Experts of a small language model.
Experts: 128 experts in each of 11 layers, 64 GELU neurons an expert, 4 picks a token, a softmax router, a shared expert of 256 neurons.
Below are experts of layer 4 (counted from 0) of a mixture-of-experts language model. Rows are named router (the router's row for the expert), up (a neuron's input weights, with its number), down (a neuron's output weights, with its number) and show model dimensions 0-159. Each number is 128 + 32 x the weight over its row's rms, rounded and kept within 0 to 255. Numbers have three digits each.
After each expert's rows: "mostly gets" lists some tokens that are sent to it at least half of the time. This comes from a sample of Wikipedia text that the model never trained on.

# expert 51
router:143097160132133100101102149118160137103168144153096094100151161107165103157116083126141150137074119116148137084148167155114168108154121082044090162117110146105129157108178084102151081129138099098154104155132103092142176089075073121102173142200133177185104152147103090170141150136060122128118144116164103113112189127113110138097142120087175131063176100118175106150178088104131184105150118129117168112130082144069131106170066111108138098145164132169068157138194121174070072165107129
up0:082125074146151118149134126097168149160158129120146118111194168094077110091099136137111116156130143191155151075070118107113095149097147126087193172176094108118168080098122100086151137136171112105138127130095188092174089171109134131139125170133145149143143152141141160081123151070091069153174114140146116103054144144121107144118089130123100157134144177150160136172161106053130090163148202171089108148107091098174170154116138187142148086094147125110127181146146092050092109094074142
down0:091122098111072157085109161129174096101095170110082161131135165159154130172093148094173104152139072170126139091100113140163153093166098145162061100100122058127097105156095176160117119074116098153158198135140161097143145115132094168169152197152129159118159144181118118137103154128141147103095148074085117136179153149059176153124153098133134091072155174149208091096183116171144141109120155074096098106139156145098125140096158139148172146126156170105116087143121112105180125071155091
up1:142073138138144158169138130132106123137090208116079131135132128114102154101101161101103151092121073159085138107120092151088156098129153180117075150143133092140121081166112129154161114105121121069090127120204174111091095133154186173149156132177086076076117029162144124136052188145136152175079094151120093126101077124129085132118132120172147121161082133137127091128112168099132119150116074124157169091102138157162140068102132184129154141153153140162136149136189146158125116054142186
down1:093124131089162159153135140076138181134110147152142105102043157130134122175124108119146154054190125075145146095116162111150128152179134136058118066123144171075080141136118201107131130153190209157118094131141179160094154106088124137103101124122112135118090076040154085095177142144125208127116111144143160151146104174098116106176128122087157103107133100119191188128128168092120061139113080137086122166122142113097107136098108094128153103125119124174109149124107114102167174149128120
up2:157134107175124111083135122163102085085086079145173125142112162104123125126172165150191090160150144097143159111047132102117110197143104159179096122130151134146172121138086124112100132142191133132182122135123096102120208172119196130192135131108088142160097168113108137161090048143057115164118188148168128137158184119129129146157157102189112147128102139081106183073082140091136080118127123133132124154111119124064154155109061161093127101154116145185086151163129118115118145125094169
down2:159170163125105201122092095154136096154127143093140241194154105139158113161118151140103141096095163137121114228181119108124185081145146086132111159126100139139126122144134117143152192046092084141116123141082075105093189080107114109151106127095159083141141112176121107087098120136111074169072110135155095146080127134170143157133139179131172145071161152074140092100117095105129142103164064096166118105122064114128120133136122145141093119147136163073145135151142132123159097146150152
mostly gets: "%", " million", " Pts", " billion", " sq"

# expert 36
router:137078090163096117099156141150153114090083100110059107097145098127139135153156190096100117083118136123162152172126103125163088125152117140102115123104111113120129124161114140178077150143147150147127180156094071220097180139089188118119145154132117152075170094115155123130115123147124127176110178160120170127176153158145089125109101161069097138139127101163096118103153185094126169040103185133084122173128172136090184135156044078091157150176139108119087151169162142087155154109133083
up1:168097133131173166125159128111129169129148182178122106179100132089095162134167126121117121193123165161117097133132119152139186127065127098199094157169114096111148120121082132229163130095125108069080067153132143157130087115105175118132177104121167103112124085176078110231072124141140148143084171177122130088106094104120139157117130158155160113116110122125158129132069101120120175159124092121106170118152112159179117052138112200101119109097091120123111111152108117122128154114134199
down1:095147100063154207141136105136145132123177139095076108150123155088107096094183117116115070108160174116125126170128121123079072104086162148085134098086133151166116122127137136208148087160152096197102185169145126140136070165102139140175117150170135158070132138122118079136090175102137126120101163082126101123090120128159154155141114203117102109065106095117098160114086174121140105150134096156132166155135190113131089118181105103111136150180115072063123134081186106110175176139117111
up2:139146131120090127157127079096035135114040141126137131111125108107108158137129157163135100090107162219148105129149117097146166131108123137186140094120109181113119170118163144108147156169108132106167106093069107068160095124144172090121142137058143135174094147120090149128104119106097082135149111079127129123153100152183104114178153088110108139051159194152091138105206133188104184131162117095137142146134102115102105121102081129191195171123105147142174139169102111153143150101171167
down2:075076155138087138078147207182158129114142079093107148111135203141208095091145131124108143134113118108062138119127122131150149129171126148123143136126127102190105133124113133135141106084096141115108080195157148069166189142098133107113175124147157129142188127178102068122108105111171183118109120115127094189122135111115126145106151112119160126168164109136158066115085128128179127104139146190094148069111134165141161014128142129139145073148088144122108148209152124134095132090105105
up3:121176110156156114083144112136111175116132118125129142126085160083084092154156044178104095120125131113160151145142183147095123150166141138113157159081166123097131167119098160115064102163149158106115170156114120127176204113151109133146126151107140141139143129142135098129120097128110078142159160089068114113080210131099133199138150154109169148104168116144183168067114176153159117153109132108032120143123097058083091124153127072209093173150108135129101111099121193133147132167115080
down3:098091215131122150140092150124177176117143182123161124120101087118122112126123164077129118096134156086147137107143174163148073140049144095121090112131153071103119187178200076109103137101159127117119128081070101151154147145081175130098084113141072138124133158077112129098134147105178135069153155130130154175121126111203073132138096102147072138147124165143082085152136079078137143091165152211188120149145127168143093138115103116121079095134152164130171155125165118095090099144139129
mostly gets: " un", "-", "/", "–", " '", " \""

# expert 18
router:178120174118139104131156085123147110123160236081119109188097180113103145114161159186132153146146090103138102096085127132123150109081130099078156099145176134145135057053081108120120097097070114147155115098089135087180132122162146139161130177170176182164113135126089031157115136095126100145100157150085139103177133080111124120149193134145126116136134127054164123098090107134163185153138078146169150127121122108163130095100140095130131113155153135102123172111092137161094081124077143
up0:101120175132094107170110130114153108143154091160148090138164094114142096095099134141144118144091139070189147207152201128134052141127140106125091181152112113130109140177183116109090140111105119158057190106166080127188091172098073108192116115110203148139206108137117155121151122149197133137117159135101148141113094157108090073104107182135127096056121073124185158150114165107111110089054147109117113108099154121116151168127129133112141111144127122115149099141184087159165121143133120
down0:145133116125170147056078167138156140115096116114134130140127143161104196139188040086163101101130088106117073118137128118123149146161107123138149125084107163148141113121152091078091181135114145153099112087201116145125113053099144098084090076151108118116124112127065100210137131160122093134191090078183125082065154132135135099149106160134152107098113119135083136096143122128139129190177158123098188188133117151111125179092135104099138101149217134083127156120121125129153193132099133
up1:128146132098186121142152132123115161101092151088098174156140118168086123138107097125114188117083065116158131148115155194130117112060070169131119180173133124084173185159135070137162108136153164135132160140125199152128148142119112133152138146139182078152142191127149109101084118125205124179131114131204110156098128156125112161076084085109056147178115126144144118148144131108149156086103119128094096090087098093171095131121113090083124128206146127127162126077067167126126101066157115
down1:116116152160153082093098152146105202141137120152148122099153118120101184145088153131128109113138071117055130065133122145092146167107143129109066113142049151136122132152091105112137116106099139125084185057178111135132144154143083091199116057129084105103165161071085130131170133151144124155150167129145159111131216135118086176095168149123118119123133153131099104144195111174090091079159065138098171130174117154151120135143181225148133128124082119116097119120150151166107129159146142
up2:098112112129178094150088128117106113124117140137078070133141124097167207125150167123170148106088143146133146150033127125093143066172172141173108132152100133115083111141137115169113143151147096161098154207094089060162164101140106124146122065138089167115127092213132112148113124143087129080137114162112131179130169118122105168174148103132114146152147119121170086048144160171106201130102153167147157124074148150052129130098143089122168199156135138113124118151127099165116145100142181
down2:087117137129083180098084098092154119064136106140103136068126121097107164152110159121135088123076153081131124092081189135110136107149156103138162146138157152189101157100128172101111153101171157182146131122072078107129077133175089065159161091145190145191168088130142138110122169116105144114088136134074148105139101131218097087158136042151113158133116132079112153114166137155120166105093171170129143112151107147149116117086083122153137168182161155052159157152128135177114125100148101
mostly gets: " University", " Street", " Hall", " Park", " York", "shire"

# expert 28
router:133179145152145113131116137129062117105145172147154174106096137125144130176102112136106119146136117114092075027131138109096071106132138137069140108175131118135109173116083128104151143131077105171149105139131163111113106089155162148167147117204175193153143082107099145117136102126062142117089163094132159056103119132106137123053162161079135155138210159085139133086112067156155152144162095077182170136098170097138152170141172134115139095145132101185110146117091122167134128126059174
up0:196129202160089100098123114120150130075149084092131127102130122147172088145076143123124114173159101172095109127152190129139142120126164070137118159091147129109104180090122132118128164172110191095108096064098121120083138113076135136099186198124157108126160090067207069142102104135173113132101075095154163105091125157156131082111108118102159161107190131109166084107100076154137126095137149078133089148147061103107110130116105101151141114143107152150083142187151085094105103133135188
down0:171167095151084088138118114154122176115148130131127121151147190084094158192091185187109173104135119159154190125132161158108071142048097104184119171102078151084021173110125153170132134163131149137183149133092117136161121150096133105164167095151102124110124107118156140046095108096099120139153160133093114130145104092156066122132087188120171091102199118110118057138091136104108149091129111107164110093092126138167126129126107154129121074142112170124111153103119097142139112187126114
up1:186068169135114119155132112114156083107130154134132128147153099178141062112137132130156140081138114057110140137136112178161056090132104174176107163123095159114185174190109171159149129159145169145158120104130105127068146101118120189137120141115072080125162156144104110095136103124089091193114124111168182085120151161165121110141106172111096099125132075091085145116135097115116078140122175107106132102108088097097102115148105126104095140190110138107196206145070164117145192125075180
down1:087132110056114152137158177165139143090092087097173119083091163163123103105159137185141137098091120108110153200155144134126116120131083141104140134088071159111163139124164198124173121146135114189130085109125162141156146156139120171079109097122130106060138079118097109146155160145133158118113124137111090190121089173152139159129145099139148129049127078143168162124144152067115084147138134088078132138101103065133060173134152102129126150147172127123197165118100199168113169104050110
up2:090128186129054129138149117144056146123148132115187131063147146131189134140179138196156133127142140147210131133202162116145108147105189128078160131154119150099142118130092151119105114153088110130147080144141134108156179122145138121100080103114130063098133107081147106169128194144152115111140145151097081143143162091164189119164120116090098115103150126127142093180141162103106099089170104097141081185094162109095102143117184180116110100054097130141070069180146134106167109082115116
down2:121116185174188160097105138185143083076101122127140133130169159120118145108154131133151069118066149164181113171139089130116097150097124147108159126098144168126154106170094114083107099110182189162141153157130171163117157175158121170145153100099103151144128191077119139126195111121177061156124122159087156166087160138094161155136147083107133129133050030162133135110101151137097073132106133174110126176086077130169133143155104133130118168118089136100099139152078085065143137127107085
mostly gets: " UTC", "า", " Label", "ร", " Conservative", " Released"

# expert 93
router:159133115172142114154108120164131142121099244149092090127110185176121104143164078136147104142161095148065062064107101157143164137170173140105091103146137154091149108061150119107161120170119134160089091112150116111129106164181173153141044104133152178135130142139129136143142122065143140153133105137111135107167194133155133097075182107104155088117113092098140152104102083126083179204121051154144156141106125106127133103135150122129124126161179179151122141101117063147109133124066152
up0:096093174161169092153090157182059123150092188119151152058163148090113149141134077130117126120140161144144134141169118102110134148146124129141153180069074132151127167132093121110145092114099169154084138103124172100118132120175129178147155190100065182159135145096130097142141118116128106147153100058157136112121128095131147135131109130138107144135145113113085176114255139222101138126129130151122121104119171174084112090128153113148123162107109090186118081150069086152153157078167083
down0:115087186104135171107092166126106156065145167096152137091153097155135172191171108196104114089129072175184100107099184158122095163106176121171092067118143145142136125136180111114101117089090135188162163118127096133139149133186152162097111145156101135115154108162157070132111096083132162096110150101099099107151087097125164143124090114164087124083127103090166193091082100106154107110141143115118168114124091114142116080115114090073109086075084110200078087143168081105142140150129142
up1:147120082119135108120164094103094145109080123138177136065094111138120106157085172159110189116126155106105155157129131132127155140132074101097096163159079152085105122084101106078135144121187171121083122183140176121125139172122061169090167096150121096113137178112168141071117065142070173125143133125138110157166150128143133135157079101143122161132195098105147087104161090184146122098091122173100139135084115130214162188162091135161130152099071117166130149119144182203164153112131177
down1:153145163066083135166120116061180091094108150129117080139181166170115228126113118136142153107182151113123116126128132115108085171121139095135076146151126121114130106081068146185147157090112142159160122081081139101153139095120114150136077133132133117097140152149102114151133099140135123141159086050151144110122072182119118185130139165114133108183187180123134157110128177075147143118071097092159165106134152098080147114097181146145149104116197103134047166096055106106098109155116104
up2:168136133117107112139105132174145117121156143207023115140190110146107131031110123111151090124148100126124133110097140105099173102046165140108157088085142116088125163122099120168088089149088160149202100142110129171116127164131097132164174139088162076145126128165103136181163102134142103110130146125178120132149162139105115133176106122124161134095112087168151078167166159077130159099134151142103165139128098122149117129094122183096080158217130137087031123173116172104133129136110123
down2:121111116134115141129141097117143128139128103166157133128098150073211060187106160114087144119074099082122152099118154188071114153138090161153141124142116176164150138100116089146113161152125143073123125076152161119137082108076089163162128070159112069172208098095143157100133133141159110198165157173180173139097161110136080135146111116185104127172118178114098131104134138095182120087119095151071063117118129144150144153149094107170169183100109109145133133157079191137144108091154161
mostly gets: " International", " Independent", " Alabama", " Kentucky", " Argentina"

# expert 12
router:160125146116137142134133100063144147160136203060119105177092188092098181144160089135148089150177064133115128068096119183115175109157148158067154051108145096116157123115119144120181149144104144143132122132136121112157099106132173126100137117198158116139102115157109065141092131121170167150160081094095142043173142125121131167098124151108154135128147111063158170116115112127108182153139132161152144105118173083186116062086124140073103110128168146160077126062087101105131150122132162
up0:162134065112098123134108152154078116071133135121142148126125149126161110135142104129073111154152129158062176092115126133180173103086074099146145181064178129112102167123117183151122056161169148080093193120182096173124154122160146170181054132108099097092099131148174105077166152172161104121103166097158077103149108096139116161099129148104078125163175137121151063185126145153100139091123101117117098063115133130088127125143184143137120129111140141061181138105167125156160161131141085
down0:141154124098129101122120096201107155080128129101159114039093194169172101131117114095075128133128152091038137082156113160100125156157158154160179147145128130172149092091129195150095127192162197156117144103144117116126163192141108163115064117171128165094132093117112058143105129131171177079115062093126132080151098146158128066143117177154162132076124119134087108101129186115090109153158072160108133113129110095146120158169173138143096115116155109129121142121093147086083137135119137
up1:103155117144113183140150088186153106157084154136080130095103137104159177103107137139159133122133174159117056154103070106156112079134174173159099132143136164113091097148126126106149124146080068126062153134112178171119067091095148065114145130005128139135121143180108167135050069096171175072137184083126105113125127174137112132131105139132098147091105136131111112133154156112154157136139104104146154137144130135103166086119095153166168126198107166134179086185109129113157119118109159
down1:166170123163184158119146127170145141106108107092158165152115146152113094159156092092135114141152090094134099088140110128139141109105154098133148092111105159208137125104166129099104177159198137183116090090104087113103192173140143145137094159105166165102126085102194071092162133153068135155103084045142047061164137086125080115094130139135146132145065120121164121173080105168109140089117095057101178109138153099128113130159138152127131110155128085076123179132133152129141128137135055
up2:208182105175094122143095101110120098178153086111103068181130135108122157119139100157207124166117126075156134102143176096087075133163139122123128082109127141179168082129141128127132141125169181146123150110124084130114083128124115164156144125126143091141113190119126099084175129089119174103160109179198114186077110159129162093127142165168194091121136100100149131096097126126137147170146170074150104072157141090145189124117150130075077127108098108095155120103074138059159169115076120
down2:137133124093110116148137151085145102139115141141146049108106114110119176138123121141149189141193154139106151080070156071142081159161126164113133115082100101101181183142114149132133154094121212106089112136121101170061093120107104177061209161158125172153152096149168132124123129149078059090169154120162056100150137148181136137110172153119121120110103170058130144112094140108168152131139111070174155200113155111145108083157169107081124127165139091127130122092123129116117175143163120
mostly gets: " Army", " Navy", " Force", " World", " States", " BBC"

# expert 101
router:107101149121087080105091114134178153151116097136104094129156148154129132118165200121113169149074089134161141157140134132093143130078168149148114210175172108130095162125143160111077061138135104154148177099126133105115125132153122106098088149051168132079117113132115104084190095155081156126169127156164182152105120159102085061179075142147079121097089153150160136072185157121170116115100134081139078133078078148082124151125120073178151118146087182123151119192153134113136097129168110
up0:131118081058148183100110089131148078105185087090133180123085076143168071130087103117169163181100076149150068184117118126127096161144144103130117169104125168158148149176147133122156135132160161088149146130155095203134170193149145112132114098097142185109124104140130168119097148131116124155127069141146100033110124167081134151127084160093112086172124087102150186095116097146119075132059133132094139176130155139118118114091140109193132089133101117153130147072153118088143126137078096
down0:127153103099141092101161146180175171142080124141117071159103135123066143151149175041121108156142114122189128155137114119123107173104165187146117084097169138128123133056123180117149196175120182152089181110108114128155100118135072114106074151142090110134147091114066107119216105130167158173163115116166122109094107108093109108147083166105157135078127103131098183128122132093141118136189132139140106087165087116121109160136154084090139148062093146136130144120190160187149133150088161
up1:101096127151120138153129087150164123108148090101141176102067158165193165130101125200117114157129164208124174120160156129214119172078090136088136076137122155168156108142117166131112131116140168077126117103136143124064146123102134081130156112113136137154155143088114082162119032105130119113080098175134115126103131135080117103088112086149122181137101167180114162145146101049128096119120124193130157096190162150168146098106108152154137157125159139131187134133115061114063103094167136
down1:100101130067092102116125140109126083161097112090106096124086107073074136152132128096126139125148072107112097110098125099121123083116147152090109151151147155142137174089101131100119106158136121130130115114188092092144139144181089104080160138162126100134108124090170144129077140168169175129160183103150155100097137216107166181135098179104164107117174084131174110116196132127184122123142151125172131117145117130134043147116115154104074116140129118132055223122191174162206117177089126
up2:106146105080134128150106171136129105129140118138102143165101051142078095118155121088092153173111128129102119118077160100115130123198107147124139177107160161198148128107169091153118144167116080102122146157107142194136090130147105153143154123172087103104143104127145149083108153101094107140118159117187114163069117106119164115105169129139077162183114171081116142123161060109174099085084122117132148149122079126193175127144146105156142160231152131112092087130233095143138138151155059
down2:110157136062100094126103149118131107177104141152203118114068139125088153066095108107128120097155178162144204148114183114140096126079088114159127179137126196146104135152139170213163118118121122163165142129216139125128131110143155090087127104116113141130089146086127087160158093168131178125159152125183114127148115152094131158139101171120177120082182143174137126163137126128083117090128146122132209153120161121085061060110150130122062079127131106099117143099091094111147163102093093
mostly gets: " b", " l", " g", " d", " f", " r"

# expert 15
router:094101144083116135105126147140084077149115115152102098078112132145125147133171172126133174118172100141124137114154117085167135101160122106155118185141199107108091169148116189088180107086120118136121155095118147098126169073111104083110156156066133164102154117081115127090134134151109159141117111108209190086115144177085124104184107135153092146098141161125139148154188110194182161164144148066132116084067130169073127093113147101088152149153147067180162086112091080148153064103102147
up0:133138139057126145118121142130092143150129131141101115152098083164132157129114129078138079167080121197095127128097122052076080149135090117154143151128087116153101131139150105133071168111155115103177104136152085126167157167137153144174156174094153105149094126105147161185090097157136188117164172128069148118082135077208131123146139107164186128191153110123164068185126156178146108118141134105113113072124130098121115098161108120078111090143163114048089067062150145151086097121167121
down0:120055192166135103093161127131147100133099152120125118091098151191068118067120185123107109116154154131166104155134132130103165120138115117129146155093146115143164088155181155077168082158100100184179154159089157152102162118086098128102075190148112134094173133127062144111105155146094123110146120138173165156156122092119132067193056177110057142032151126140152064176156097092160092137125141108163100119090131153124125143122147125155155096133094154087136137135153099131126162132079171
up1:137093157112163175171146128149132106096126076108110168124148099187086149153103133157152108109133102104087063081141091136132085099101111112089122173153158123131152067195099134178167111129154110186155160085114093173078138135137122130097202124090113078135132103149079133069120127087089208205102187188130105095170166146123146126125096135134119155171144084101076166178115114117068095145110099122090135152143122112116116108135137178128111113164068152142137130193086120155107156095090107
down1:137130121133145048093201181210115159132064164131133174115080131138101115114131139093115097146093121112144199133153133051154148137152100095114161110145129121124165115171125115040123153164108149161140158170110203134133123091102137155089119135124149162090160136115106106159164131136118132115087079115162136191116103135132147166104114091161153112130106072110152195121140160068102124136141038163130130129073181081126100141122098119181104093107140091128148170094139169145193163110085102
up2:132094084096192138147100099144081162125125222143139098111109110178139113139062133127130216100114119133108138090137152148110098101149092120153149073101116114143072057063106245123089147123108126136145150175091174072094117141157170130124137137129091134084154142113164159167116066102141093118125120121175102163143137129160118139102191133102097115123151107115149105126134196131075128171125108137138110123090132161108096176155210145160127146128109146145053147127122107178171096130120140
down2:110184093110138166117108124125080117083146113133181167188179194197127109157148160114118123177160135139117102120118136167087111121092180081172109114144117147145166128140087120131129127143143082150139195128107122094115204121128126071123076131159093127103184115164187152093108157163138129063136173118159146123103155100149180131151137078132109113112161166146093146148127130127057112183130155139110140098129111146192106107109093101140164092044118140138070036097078088133123142108109073
mostly gets: " v", " y", " k", " o", " m", " g"

# expert 37
router:157099127118159124092098113108082148156132089148159138103187119139123105153119078113169171141161094149154162071131130132112126114125091123083134101072110128121148124129119122098172096172083111131114113143100141172113138102113144105082147134147177094150132223145099136142153163130131131160166167097235096087069143109118148170056172132104074133117168104106103111143180083132096184092086079150112152151145063187088139090187152122139147087159124167184175156183112133108134113173101095
up0:127142179096159111170156142119149093170140116100119124142199168119138165106160119088123084077155169117127100043129141110155117151134128148134163114128151148079078117197103150093135133155177103174115174145083078163128184064136114140101163099093124068167106131134098178114151209092152154114133187122145121147146186115073095081140106125141108095112124204104119159106102107143170134177152194181118128109150116090136113112179118104116123107203144086131109187128125084085154123159110109
down0:084165124117126163151068105147116133168158148078175132090153104192133173125114126088147116063148154187073081065155057106081184099130099148144145084112077184103102101157141120107113163110098132125169096123146150108114113089080127146186089183117113161087079140133204090036157123078143169121127124150131177142154112110074115157147144167120083139127114181145089129130140140132157124160108145088153156164130151149118166138128188119101077116097091148164137157140135113130158111099083085
up1:186105147151180128146076131065133183144164075146118141170148113138171140100196134091092157111147143096056103105152146070129106174110083110095117120194104198107106138137145113146122131099152145130131134106093137119140092107140050147116102105126179082093120153091057148133160151153152157112065117155117152112135133061093208122091146093117113093126079120177122111154124099089130105133096072101112166161166090168133129125159112126138157103109193050111148129091125107179140077149139099
down1:104109131104162115135095172131134160153130084100160145078094119187148186112106135135164124150169130130105167114110129104154173127113102153176145116079139098124185091143181132051138143157146176119112129134130056098179199132136166110094108153177075134117095107128170105104158160152105169109178192103131050105139135124138125096111082164109095099107160087094173125152128089152034154154147192062190092130146143115142089104145088123121107100156115167116129080151134135103128182143079105
up2:168064077149185133104151153135111110158061132104134187127142129140115140136118150100103117130088118118160092113144058129145176185112083097129147159117104089172123107102118118060115159159189157176105152173112115131116132132181177145128151104099109116113118120115084129081145138084144099134124192157123075150134122131151125078148074038157158153140112071142098104159122120136126167043099163145148120139069135170129144105198111158151189135155086087081124140139155178123178173105138184
down2:133136134149077085131040137121072121113171096126120100162146074140151117125153095130113154213133092189112124152094098165134107140164149148186181127040148108146165088119133127168159081169072121112091139172170105170112133177116139166074120147152169089127084138092126125179137072121091093136146134069136152140100152090045100109077096074160134105184163133126131124112154160158149094149146211148100115113103115143114141145106165139142123116154159118170112165184163100146101103135140140
mostly gets: "9", "7", "8", "6"

# expert 77
router:153103130115187127086158139164132108135168131101141132085141098119090122102127114140159191082109075142152122117109163174111088150113084094090122111104121126157136136116147077144157088098109093135110152118117137137155152073090092124135162160103116138143155177203099071138176145107146082136108168129184080114142107096136172124110173120135064141141159163081105151139149109120134171061071100145109156149138069184090208127209095132127161129094146158195128163111164192148060064149111135
up0:061141110090103129121154119173163190101154129157157124107152189121112151067166157090130121150113127163113141098123146093129131133067178130141168124170124180066147135117094169088122119102172077177144194077104142015091122130143152103108113166087141231148176134095151137122070110123094127142126133145136181114112114101123108184148123121087137097126172169132116122109096179094128114131169148116108130126156038144115163079109084123104158140071132126114115128181130079122147097117103148
down0:085165115126158153098088152100142088090185121111176149155089123133148135122171107124134098146102070147096123136079102136148129148146093115163048161134120144142160139142090175139140118071111173107074070167095126107184092149123127132172165055153157137130158120120067151121079080170128076130153153077102141134165128113125146118101189149185151116158146144170146128133086067151120163097158212119116079118111148125110108107107084146170186177169114150080102090085132182181144091085142138
up1:148110102108159153150083120087048151093145122135135162108153180104131077125170146101123082151133151116122127151118086158105151208127170097148139121122164112144081157128150079136124063128116127115145159101114134080140166132139093134160071092166128152101139115175164102154121124106101051210134164176098188103144128129169117146171138152135029119097101112145110175146071091110111153173145207126134161184082147171100122149144108107068135123125131094153116080203088129089100139126115123
down1:109110147115086136072164113121169101140101125108105136166152097109091144120104196145132150162116103128113174111122130150138185151141084099124086130146083217112105140128142096167097093115109096137115090129067061105158075102200104152075116152113084119093092120147162180180117151117133082143165132131069146110076189124154139123170144076083180124084095138110119113176154111181124192134147100172118142144105108141129118111186083142177139122141102091122111203100179184117092143070155128
up2:174133126115147119152122169104136128132164167085066156126185125078102159168157105170155144125151131158149049099129152154075110189164114153117053128142127113108116106117124120071108135118117151134162168150060155121074176115108154140175137093104131082132164096166090151125123151110151098138181190117173115132174147176144071076160158084174106151098071147183114159112122075087205118109133115152104130149090124138166201154132129118066120123158103132162159095167136132103068098159100122
down2:136136177146168175112119108120151132075131102105206161109120066169116141085187130071092140173157115185137131122093163085131148067083091138101062108120146144128051135144158087106127111119114102119110103108098110129171118072141103175123092145171162206095103119147182070145153143155107185129086134141123143168149085115049134132124090147118170123129067123188077141081123100099096096113141133108142133149149161188165131121106136126190119174111141059154095144140169096124138125138115106
mostly gets: "0", "6", "1", "3", "4", "8"

# expert 56
router:112097174103150127136146166115098136144142098053141071113137100120186097196147146107108156138178177133165157139126145137116091198140099087127073147131140201161136091150137146136179133134080135105183166161153139109125174081081192140138153155121147165159098198110097140117106116081129144127078147099151101124065133143140163075103164125137162112167131198153080146111162099166172076154102133112160093100065098163138102106102135093103132129096072087151134122109167111109124083106066081
up0:125126101105107132089111101135167130136170096074124131128177099189179131068123175115137149116068090090146117113118102132094124122196114116071121141120131175146149189144137124169135167168129128191120174118152145155149162090129126020119125098103187150158139089156161129071140090172132086134109128046167147113148088166135102149137083152133131082137081163110111124164162144148133148125059170153133111092074187121125134151163105176102132142141142142178101100076073128080181147132088105
down0:114113126159120171087153070160116086146100124140082119128110141150147120156118109128114167201146178141127088105104133128150139135174163126116131183069083184150165077158098128147078098087096074105117143160105106113123143128099098185152086103123112149151152082135128137124120105076082067104065218146131148125177058107133137098173135105133116093096163180109112120157136122167092139130170097085144127099097144114135109134149123188169123199136090109160122165135146173046168176123154200
up1:147137086143190168098150101156180198142181083108185198120145115105168133213102138054131128127146150162108098088140046151150059136101103143143126140166132155176168105048140119132110130136120162087130113143104141124133107142092132097135199100090164092107108153128111103121163089075148120140125127120107115101129105116101129085104114163109142124151113171125115126132084144134120152073093092147123114134159121108222128121110149123164097134110057137090161125118131080203168076166131076
down1:103050125101107082148080191157128075147154103180100166088092119127157094125143136158128171141072097060159122141095111092104123105115170145112078153067208103114113124135113171141140186132098138143200156161146147082117135113121131172102154155095114131137179128139152156103087112145097137129149111119154116135048082084162113114088147134208116119141205071133126084112130139167148149120092114175117134141050112192199142145136107115136155111141184166136173148137125157122113143137106124
up2:129120104105130139143175125142109143120071073110127093164098123207157104110123143156139086188139040190145195126191136086128167120106104108150111187116120124185142103152145104038137096112114110100112196136134144183086085179093115128093102120075094107093144161128146150082161089165081133111184194086112094107123125170126147104127156156137096101090133152120108124107126170141112132153095096138139085105170119180094161092126169170109113117153105097130119056104146125148187167148148125
down2:153090134165160176126094074094151093134171233126141172192101129207102117153093114097171172127150105086113148104156182087140104107102155142122158102164162172089150172093146095143098174146105087146164140140105111195141158148103172104125152144106145115146136105192144105114133127138149096122146150096101114134104071088148100079123131186105143072131110135107129141161138142137167156057102116069083051087096132110149142115120154140157105122146143082093120115171122112071074081116133181
mostly gets: " −", " +", " Nominated", " Won", " ±%", " vs"

# expert 62
router:132164167127141084155117154100122101145082081087163111101207079137161120165165115094124135144176147112110169076127138069132162129144097074098096092067130155126145137140127143101140082164136110158174138131142184118126139071163097135128113164170117182138140168118092160084214149134115136131084180106181185081104123136142137119163083117147162138075108154139096159110154087154116099151073212129162111115081150075100117085131138068105097152128131124182087121139175087149144154090117080
up0:141100088167145045105104165101146175052132120109151154154132087136105066122131121120078096123103095093129172121074142111143154128109166162103125160123102110120149112105118095097137175142120140142147073116106141104126171107120100071071120160160116156131130103222194123091147166111149078105090142142139195161109081098143109096159095126162193182177147142129185048138125101151156167118186156169108145128100126115116132151195132109101103104104112160197145186089163130128122105127154099
down0:095140149115104111159144086130147083123138168150142154157143117176172149175124132080147109189139154173154148127070098107100120089161117069084138163163047148147141084151167197159180118095106170097143158144150094146107158153155141182163129126118065161146123080127129167180106076130071120143147094150113192103169111131166126130064123071123135079114114110137086135083109117099092093095156050133099150129123131096132121067108153111169158189113112122118187155069135090127169110128086120
up1:094139109082121159109170171098144106090132100110086148121081084107142119111203140112102170101172106073136096155098165135117186093154076085186164143164155127163122138066143128131165099089147127115124109148163086107089114156134148143129144164089131141105163195157104181127127197115072141100075147143102094087073177159094106140140095100097188174193060150189168164135171146140139117119059135145119126107127146116177127115123132136147132098090124119100116132071121117143089160066154184
down1:116087092150148095099073105169100175113081097175108154150122090101046108069103114101162139133094169120172130129177104110124151131081124110117104191154171166170165118061112096124152116155077130114136130089147167105140204132092113131136120095124144157098135102176157155137117117031111123138139097183125144213128122052163148135116161135155139167116155168187177124139151091145122133153096069129218094163116170149102133133114139131144127122145148138159140106111149180084132105133078108
up2:095144136132121122114154164123142100131103157153157179157128126164098149152087169131132134106181189113123143162157164149072117103113166158184167150139180150177164180154178148105140103184118164131135101122114119119093089079156114107107130075143109096039117138109113077063171089074187111145153120122134142127126139141137153104168091100132062153161090172128114099132149140102164228080138139119084104067137067142115073106075170156115096131118087144114116071180146101154143086162118128
down2:162137114146087185145111162100174092082166115151111147172162111092135121093142157105151148084112025125117153109149124123129105132122133107154097147125127110135095213085112119101095117079127146094111130112097172140128124083123091088117190123110159174080121111132095104182161185174153102166140151064111093078106057091142131076111128139134130137167104133119161128142159127090201136172143130120075106161133102153152135180064140130216149111182167150158107171115176179098134102137153153
mostly gets: " ft", " km", " cm", " lb", " kg", " mm"